config = dict(
    n_layer=13,
    d_model=320,
    activation='geglu',
    moe_layers=[0, 2, 4, 6, 8, 10, 12],
    balance_bias=True,
    router_logit_norm=2.0,
    optimizer='soap_variant',
)
Below are experts of layer 6 (counted from 0) of a mixture-of-experts language model. Rows are named router (the router's row for the expert), gate (a neuron's input weights, with its number), up (a neuron's input weights, with its number), down (a neuron's output weights, with its number) and show model dimensions 192-255. Each number is 200 + 30 x the weight over its row's rms, rounded and kept within 0 to 999.
Before each expert's rows: "mostly gets" lists some tokens that are sent to it at least half of the time. This comes from a sample of Wikipedia text that the model never trained on.

# expert 8
mostly gets: " July", " October", " April", " March", " September", " June"
router,210,223,184,223,210,166,245,177,216,217,219,200,195,159,214,215,167,218,244,205,184,167,218,274,255,147,182,197,241,204,186,203,207,179,191,192,252,217,209,185,205,156,143,243,213,213,198,175,213,209,210,189,207,191,194,243,234,187,197,188,218,180,209,212
gate6,212,163,177,220,141,176,186,256,204,185,194,150,212,226,215,200,177,223,201,204,210,174,236,188,253,176,157,156,214,221,174,190,201,237,233,175,177,139,228,217,210,239,176,205,140,246,210,189,182,208,187,213,200,187,165,153,204,214,185,192,199,164,208,156
up6,184,255,212,239,190,162,167,134,223,217,209,205,227,265,171,178,212,207,269,192,245,227,139,218,233,206,219,244,225,206,205,224,209,217,206,158,208,175,202,175,201,176,205,200,200,196,174,253,181,174,193,187,174,156,208,205,202,192,282,183,219,149,232,169
down6,207,214,169,222,249,194,177,180,193,252,230,244,201,199,229,181,132,224,280,130,176,207,148,231,225,164,205,220,200,205,200,239,196,235,167,197,193,156,136,183,178,222,197,215,215,202,224,183,181,181,147,267,187,184,181,207,204,204,244,213,218,191,212,172

# expert 7
mostly gets: " (", " ", " s", "\n", " un", ")\n"
router,275,164,231,206,197,175,183,235,201,225,165,179,197,164,173,167,219,163,193,220,209,231,164,191,237,191,189,253,158,195,192,264,176,200,219,187,169,151,207,245,219,218,167,201,216,210,209,194,187,180,210,198,192,220,222,174,191,211,210,145,214,265,142,178
gate6,177,168,213,273,180,188,206,197,208,157,193,183,200,176,187,129,183,207,221,183,206,187,190,231,155,188,189,202,207,198,212,198,235,139,258,132,186,224,200,204,234,245,234,188,172,196,221,180,196,199,165,259,212,215,205,211,219,202,251,184,273,232,206,226
up6,176,219,228,115,176,177,243,199,183,225,146,246,235,179,183,219,192,257,177,192,218,199,169,200,200,142,207,197,159,226,189,227,238,186,241,176,227,194,162,181,222,222,174,157,180,166,207,195,186,204,213,174,171,249,197,162,163,237,231,182,211,221,191,157
down6,216,189,182,183,226,216,235,208,180,218,203,196,231,219,190,164,184,196,170,219,180,247,214,217,233,174,241,233,192,187,249,169,184,168,153,207,189,174,196,214,157,194,214,265,222,232,150,160,170,199,213,222,181,214,185,200,187,179,191,199,225,227,210,202

# expert 14
mostly gets: ")", " University", " Cup", "]", " Award", " such"
router,225,181,225,182,198,205,184,210,154,201,241,231,145,215,180,224,162,196,185,237,162,224,180,171,173,144,121,167,187,203,252,203,275,183,171,192,205,208,218,206,217,167,213,200,249,174,163,154,210,220,181,232,197,182,212,179,237,217,189,221,213,170,201,183
gate6,139,200,180,184,187,229,207,206,205,205,164,220,176,193,156,190,172,156,164,167,205,234,212,198,176,188,248,245,169,232,200,215,235,191,118,169,206,209,181,169,179,164,169,180,172,252,235,199,228,258,155,190,125,238,238,239,274,165,203,221,191,221,225,231
up6,187,188,225,231,182,222,195,232,163,212,198,231,232,205,197,189,159,212,155,155,237,192,178,216,215,133,225,200,264,184,195,130,209,216,207,240,158,223,193,217,180,179,186,246,139,204,185,177,298,183,178,221,168,196,153,192,204,204,214,193,196,210,235,207
down6,254,247,198,232,133,253,222,196,212,176,195,232,196,227,216,212,168,232,160,258,162,230,204,230,221,230,214,221,160,182,203,200,191,170,223,229,222,257,189,165,216,236,153,253,210,217,209,181,217,237,193,220,193,183,209,189,220,167,232,249,249,160,182,235

# expert 2
mostly gets: " William", " Thomas", " Michael", " James", " David", " John"
router,175,166,183,195,209,264,115,214,167,168,209,232,209,193,176,211,224,253,155,214,179,209,222,214,165,243,252,215,199,228,183,220,194,226,270,234,184,172,183,205,205,256,212,140,214,171,187,219,180,252,193,240,208,206,219,240,222,192,180,178,199,206,239,223
gate6,229,242,155,238,193,240,194,198,211,185,235,202,118,207,188,171,192,199,192,213,245,189,182,225,193,184,212,234,197,208,219,239,202,206,242,217,240,196,165,214,174,204,169,167,195,215,240,244,170,149,212,140,244,206,233,239,221,239,231,200,164,212,212,190
up6,199,167,170,153,234,197,165,222,213,222,203,164,178,199,152,169,200,213,176,168,217,176,210,189,210,225,205,190,216,235,158,160,158,122,147,166,203,202,225,201,224,201,218,204,180,234,213,200,236,222,167,205,219,203,225,165,197,234,207,224,198,182,157,148
down6,161,243,206,252,192,194,234,167,206,139,146,182,150,188,144,176,214,218,165,171,188,208,163,177,204,227,205,161,226,200,150,236,217,144,241,168,160,188,266,228,233,164,195,199,153,186,209,200,173,156,161,231,204,228,193,195,231,225,218,217,204,228,199,221

# expert 13
mostly gets: " ", "20", "19", "–", "к", " died"
router,186,145,254,233,209,194,234,173,187,234,203,177,200,163,225,173,150,151,187,170,209,218,154,200,202,201,197,187,254,215,220,218,227,217,226,179,153,211,220,260,189,192,230,218,252,181,220,205,196,135,244,254,165,191,169,198,213,231,172,188,241,208,103,195
gate68,189,234,214,214,219,163,209,211,172,203,181,199,261,136,218,208,179,151,219,269,280,265,177,189,237,235,206,239,223,222,188,176,202,177,164,221,148,219,176,234,178,182,169,248,192,221,173,248,216,171,155,199,163,160,276,217,174,229,191,198,180,205,178,259
up68,218,220,204,215,224,227,202,167,194,216,183,206,214,175,203,205,228,189,152,238,187,204,166,193,215,152,173,242,192,233,173,157,170,163,212,179,203,167,178,234,198,163,263,230,243,195,223,216,266,205,257,242,224,207,191,166,152,269,167,236,258,193,200,234
down68,212,240,161,206,181,194,239,182,199,243,168,223,201,196,192,161,177,172,188,217,194,205,229,208,185,140,227,207,159,136,175,161,192,240,211,256,212,157,153,217,247,171,196,182,221,224,161,199,164,221,233,184,159,253,168,217,181,164,193,243,183,199,157,233

# expert 6
mostly gets: " had", " have", " moved", " began", " went", " has"
router,131,215,189,217,216,235,214,214,239,209,223,186,181,209,179,199,234,209,205,189,224,192,198,123,174,239,229,262,221,215,165,203,181,160,217,218,163,197,159,216,145,209,136,204,264,203,266,198,175,210,236,241,216,192,169,180,198,208,192,190,241,190,185,228
gate6,212,205,217,224,205,192,192,192,212,156,216,148,208,178,183,196,228,227,188,199,214,154,165,243,189,210,250,179,235,173,163,215,185,176,182,205,222,164,200,204,203,159,267,240,205,182,181,218,191,228,158,208,225,183,183,134,270,220,258,192,178,232,195,224
up6,204,211,157,169,190,167,125,161,199,205,238,186,207,262,162,193,231,178,191,152,201,177,205,197,223,175,191,201,218,228,172,194,184,206,194,149,194,206,163,122,196,159,195,203,189,148,196,207,199,182,182,200,192,199,195,190,234,230,217,238,226,157,181,193
down6,174,192,186,187,192,183,188,250,188,237,216,206,192,197,226,179,230,185,181,203,185,245,214,209,203,194,235,171,209,238,221,223,213,244,160,189,195,191,168,242,176,208,218,230,217,249,160,239,189,256,191,164,209,259,197,218,172,178,217,205,151,220,225,233

# expert 1
mostly gets: " drug", " sk", " phys", " tr", " conv", " cl"
router,252,223,215,152,238,239,186,170,213,161,190,193,224,248,266,241,218,228,230,183,188,152,218,224,262,210,170,132,188,208,204,193,167,211,220,168,219,224,220,177,216,172,202,161,187,216,143,242,174,230,171,185,166,192,196,205,151,171,210,238,163,191,216,193
gate6,185,233,170,189,163,208,235,239,182,203,170,194,210,236,258,207,169,259,208,216,191,204,224,188,182,175,210,236,167,204,208,149,246,169,225,254,221,252,187,207,163,195,217,224,236,195,170,188,229,254,203,205,183,231,180,158,197,247,240,220,205,208,150,132
up6,245,170,162,177,167,270,240,181,233,158,206,181,181,193,161,145,206,163,255,249,176,199,234,207,221,218,154,196,171,188,211,218,221,196,193,141,118,215,195,211,180,219,278,242,177,190,224,177,205,178,183,137,207,174,204,196,134,257,207,200,219,245,182,222
down6,177,208,239,189,156,220,210,186,254,195,221,154,181,205,246,221,227,147,184,199,251,183,205,199,215,221,153,223,190,180,177,174,147,227,214,201,182,145,175,181,190,171,204,182,207,243,197,184,116,219,175,223,224,202,226,172,223,186,183,232,167,256,172,159

# expert 10
mostly gets: ",", " and", " which", " or", " but", " he"
router,155,189,209,192,187,217,218,208,179,174,176,209,224,207,195,161,172,230,201,238,233,190,245,180,187,129,184,169,176,183,223,245,206,201,193,182,220,205,173,181,157,231,251,229,160,187,212,231,242,184,156,211,202,241,194,212,186,183,204,206,178,196,177,199
gate6,142,167,213,160,197,241,205,188,199,154,200,233,183,143,201,171,241,159,222,197,188,192,200,162,199,188,208,199,184,187,216,208,194,196,182,252,288,171,214,174,208,215,212,200,253,177,257,147,208,238,213,170,161,227,200,218,159,156,267,206,161,189,154,189
up6,235,220,149,216,201,209,208,194,178,172,180,191,248,234,165,167,189,238,210,186,202,147,174,170,219,200,155,204,210,214,206,208,200,216,223,236,183,176,213,188,221,249,194,189,252,200,196,227,182,183,160,185,198,155,163,180,167,194,213,149,190,206,233,177
down6,205,182,218,148,235,244,153,206,160,248,188,214,250,158,212,182,179,141,229,206,212,251,182,258,178,191,200,200,203,202,194,182,220,208,210,208,226,234,193,206,193,230,236,211,190,247,183,212,190,242,218,201,259,217,187,235,220,232,187,171,178,193,182,220

# expert 4
mostly gets: " was", " in", " is", " to", " on", " by"
router,205,219,227,226,223,170,200,179,243,192,185,205,167,198,146,208,247,156,147,161,234,210,192,207,225,201,252,205,201,163,168,154,181,193,188,155,220,179,201,152,192,219,198,202,180,194,187,146,266,242,196,214,226,171,237,205,202,229,145,219,183,209,255,222
gate0,224,169,176,228,249,221,231,187,190,196,213,189,188,199,180,142,206,174,135,168,177,173,273,194,227,221,212,186,161,225,180,172,218,236,233,190,246,198,170,197,196,256,212,221,239,226,208,221,233,196,197,209,219,180,175,234,221,195,233,215,157,224,212,187
up0,177,209,227,270,145,170,196,189,117,148,181,180,185,214,196,199,196,169,184,218,179,209,199,184,206,163,193,151,218,153,244,233,251,199,210,199,156,267,176,197,211,152,196,261,219,193,242,221,278,178,157,164,216,241,250,202,218,187,198,185,246,224,274,233
down0,181,158,200,207,237,223,177,175,164,217,153,248,165,215,224,171,204,239,183,202,162,183,203,245,174,185,171,183,182,189,213,240,168,208,207,193,166,133,236,168,223,196,185,177,159,169,225,214,189,203,205,228,139,203,179,192,187,177,219,151,169,171,145,293

# expert 15
mostly gets: " able", " white", " local", " private", " human", " worked"
router,231,209,223,149,229,225,167,169,212,176,187,211,219,256,255,227,206,223,234,186,184,161,216,233,270,204,177,133,200,208,192,182,170,197,218,160,205,228,210,177,211,160,209,148,198,203,149,234,167,210,189,173,155,201,207,210,156,158,220,236,155,187,202,210
gate6,211,205,165,251,154,199,172,163,159,226,186,156,220,215,185,142,173,171,247,180,250,197,220,196,197,185,246,213,236,153,219,173,220,162,145,198,193,194,219,229,260,211,162,191,175,213,208,255,181,153,227,179,188,160,208,200,216,226,223,206,196,250,204,230
up6,204,160,194,175,287,180,206,215,188,243,182,208,212,167,192,224,220,179,138,203,187,181,216,186,191,188,202,166,177,177,259,223,156,225,193,199,171,197,202,209,210,191,190,133,199,180,198,165,198,218,204,195,262,172,189,202,174,75,149,163,199,179,189,143
down6,184,163,175,220,173,209,211,174,179,164,240,221,194,190,202,187,161,199,194,194,206,177,169,191,177,197,158,242,191,174,198,229,194,145,171,199,178,228,208,203,227,165,156,197,209,213,192,188,165,213,189,127,200,233,203,219,239,251,236,206,162,226,209,213

# expert 3
mostly gets: "|", ").", "\".", ".", ".\"", " bl"
router,260,157,241,200,127,209,206,196,215,208,223,208,199,221,189,210,199,208,242,170,139,168,168,201,136,213,226,223,185,236,160,188,214,169,190,288,114,158,202,183,231,193,141,237,202,211,243,156,204,174,245,157,207,212,223,204,171,189,209,254,208,162,198,202
gate6,143,192,212,137,191,158,173,223,194,214,240,192,254,212,167,195,166,159,267,192,193,199,222,275,213,188,200,227,248,250,182,164,189,185,184,231,137,132,196,215,222,232,213,207,269,212,199,198,204,179,234,151,251,169,240,208,238,177,221,172,182,203,190,228
up6,257,202,187,191,191,256,234,188,174,174,217,231,219,209,175,227,223,173,206,194,200,151,217,230,147,202,209,195,218,231,177,207,145,223,226,221,230,231,165,238,156,207,218,154,193,260,230,174,212,181,189,268,193,162,237,196,248,172,190,232,213,189,168,196
down6,227,179,216,165,219,176,226,162,195,183,216,190,148,166,223,181,228,175,158,219,250,191,211,186,202,201,195,201,211,226,159,190,226,201,195,195,137,242,213,203,177,235,169,243,232,188,143,205,248,173,166,206,175,238,158,190,225,174,217,247,159,176,159,206

# expert 5
mostly gets: "ations", "ities", " people", " life", " games", " information"
router,210,209,179,208,198,211,216,207,173,245,222,251,162,192,146,193,145,241,198,212,185,235,252,220,175,183,145,143,227,217,217,215,202,173,158,282,206,233,193,199,206,223,171,151,185,188,178,181,200,181,208,179,176,185,206,190,236,189,226,198,175,280,186,230
gate6,219,248,170,218,147,169,138,225,239,178,243,212,188,210,184,231,171,204,229,220,187,245,201,207,141,233,168,193,258,147,234,212,231,240,180,218,173,177,165,218,191,213,193,187,169,226,154,235,177,239,190,230,215,230,180,163,246,197,269,181,207,240,209,195
up6,172,186,156,188,199,219,211,203,193,160,162,203,229,204,258,212,214,209,195,166,155,196,168,227,218,219,222,206,200,268,223,165,200,195,171,162,218,248,177,196,187,167,171,232,198,174,222,223,153,237,202,229,214,154,206,208,201,244,124,247,157,211,181,190
down6,194,211,202,202,186,188,260,222,168,155,183,182,197,205,190,186,176,231,218,237,286,202,225,237,198,222,220,254,184,212,192,131,166,181,175,201,180,209,186,241,213,141,197,205,244,199,210,197,275,223,207,193,151,226,186,184,210,240,223,227,211,167,209,209

# expert 12
mostly gets: " the", " The", " his", "The", " its", " their"
router,194,238,139,129,199,172,206,201,184,187,188,172,236,178,213,209,206,173,195,264,169,179,164,206,204,208,170,217,203,229,206,184,164,216,179,216,186,223,176,256,224,184,171,189,213,193,189,207,162,193,198,207,230,159,73,213,208,136,184,186,182,177,164,144
gate0,162,167,226,138,197,168,198,214,181,209,196,220,214,149,197,224,191,214,243,269,213,149,169,230,135,207,188,217,213,205,148,195,159,202,208,226,229,182,200,190,211,206,197,207,223,204,212,164,158,157,195,244,139,142,138,210,189,241,243,219,168,272,194,212
up0,246,195,197,177,194,221,214,167,228,193,170,167,238,183,143,189,224,182,207,162,143,194,210,176,237,155,213,222,203,153,220,220,286,219,272,171,154,243,184,177,178,156,251,231,221,254,158,208,199,220,128,178,222,239,249,242,185,246,212,217,259,189,178,207
down0,187,172,218,185,234,235,197,207,182,217,225,184,207,251,251,196,203,206,196,180,238,239,206,234,228,191,209,196,183,178,194,169,173,224,239,179,153,148,235,147,180,178,197,216,225,217,184,198,94,227,159,176,258,217,207,225,234,209,176,231,191,199,197,231

# expert 9
mostly gets: "é", "ñ", "á", " la", " cap", "ș"
router,201,204,218,230,169,155,195,209,223,206,225,196,216,215,223,208,242,146,166,183,211,204,158,172,198,272,186,163,171,187,197,148,184,219,181,222,208,223,217,204,237,186,257,229,153,199,178,230,194,190,208,142,206,215,181,153,181,228,214,171,195,213,158,217
gate6,190,226,171,172,197,211,175,208,207,203,219,186,232,183,213,260,206,184,207,135,211,184,203,217,190,185,148,236,162,201,230,184,190,246,237,158,256,198,201,234,176,199,233,228,141,188,169,162,207,176,233,183,208,216,181,128,193,225,139,141,276,216,159,180
up6,199,178,155,179,189,140,249,232,187,202,153,171,207,219,152,237,222,192,221,168,190,211,167,167,188,197,188,176,262,191,185,231,215,230,224,220,218,203,167,167,216,197,206,209,154,207,209,226,226,147,206,209,233,248,156,157,178,214,193,172,238,246,154,180
down6,242,226,214,189,200,208,158,240,200,196,250,239,222,220,213,217,152,230,191,254,173,161,197,212,210,201,208,179,186,201,197,233,186,178,198,200,234,148,164,210,186,235,174,203,244,189,215,182,130,242,220,239,245,240,189,191,187,180,243,182,217,219,162,200

# expert 0
mostly gets: ".\n\n", "\n\n", " \"", "==", "===", "==\n"
router,139,175,153,216,204,183,180,214,155,196,195,191,244,206,191,205,204,230,257,169,267,229,215,186,194,204,193,283,247,197,251,186,218,228,220,178,230,202,217,178,171,186,223,196,169,195,154,244,230,164,178,212,170,200,205,211,224,210,242,206,243,184,230,168
gate6,189,206,180,167,253,98,185,224,167,201,195,229,178,176,210,207,153,214,251,193,172,197,171,196,192,184,190,163,205,180,226,174,247,195,207,220,241,158,217,227,210,199,243,208,171,177,233,224,194,209,227,163,199,124,148,205,179,216,184,172,202,218,205,219
up6,199,189,204,179,169,192,208,200,203,191,265,229,128,219,201,216,233,246,181,202,143,201,178,184,234,221,157,165,163,184,195,210,228,224,198,211,249,167,249,198,176,197,261,230,206,147,207,179,247,205,180,186,231,244,231,178,285,187,231,218,227,221,176,231
down6,165,169,166,286,239,188,196,187,226,256,192,261,157,154,151,185,184,202,139,203,198,219,201,191,245,195,204,241,238,175,131,183,266,182,200,234,242,222,215,173,220,191,223,216,126,225,211,234,188,268,220,179,166,172,199,205,210,231,145,232,251,213,211,231

# expert 11
mostly gets: "4", "0", "1", "2", "5", "7"
router,220,248,180,196,239,237,227,242,200,225,181,226,186,191,212,199,204,200,174,220,205,237,223,199,172,169,252,186,141,130,197,180,186,229,196,164,233,169,219,185,258,200,215,240,206,215,224,217,149,255,200,211,219,255,211,173,208,217,185,166,178,215,270,210
gate6,212,152,218,193,220,192,161,279,194,218,212,164,183,272,202,202,205,200,166,182,235,227,176,236,165,181,219,205,209,186,183,187,226,199,177,206,135,203,174,204,250,192,189,191,237,236,157,207,175,229,186,179,212,186,187,178,196,198,260,186,175,211,182,190
up6,161,196,222,230,222,209,187,187,210,227,236,180,184,219,201,232,246,183,165,237,164,211,165,176,186,165,218,221,160,110,183,142,167,185,184,210,225,220,231,205,149,193,193,213,184,192,203,237,212,199,200,223,180,195,241,227,156,184,171,196,188,164,176,164
down6,249,198,305,187,179,213,214,260,227,198,214,208,215,221,215,164,233,192,165,198,181,163,197,219,207,193,254,217,231,215,172,220,210,198,182,218,249,206,175,223,181,201,212,180,243,189,206,212,205,241,199,233,189,192,208,185,158,178,193,184,203,238,203,218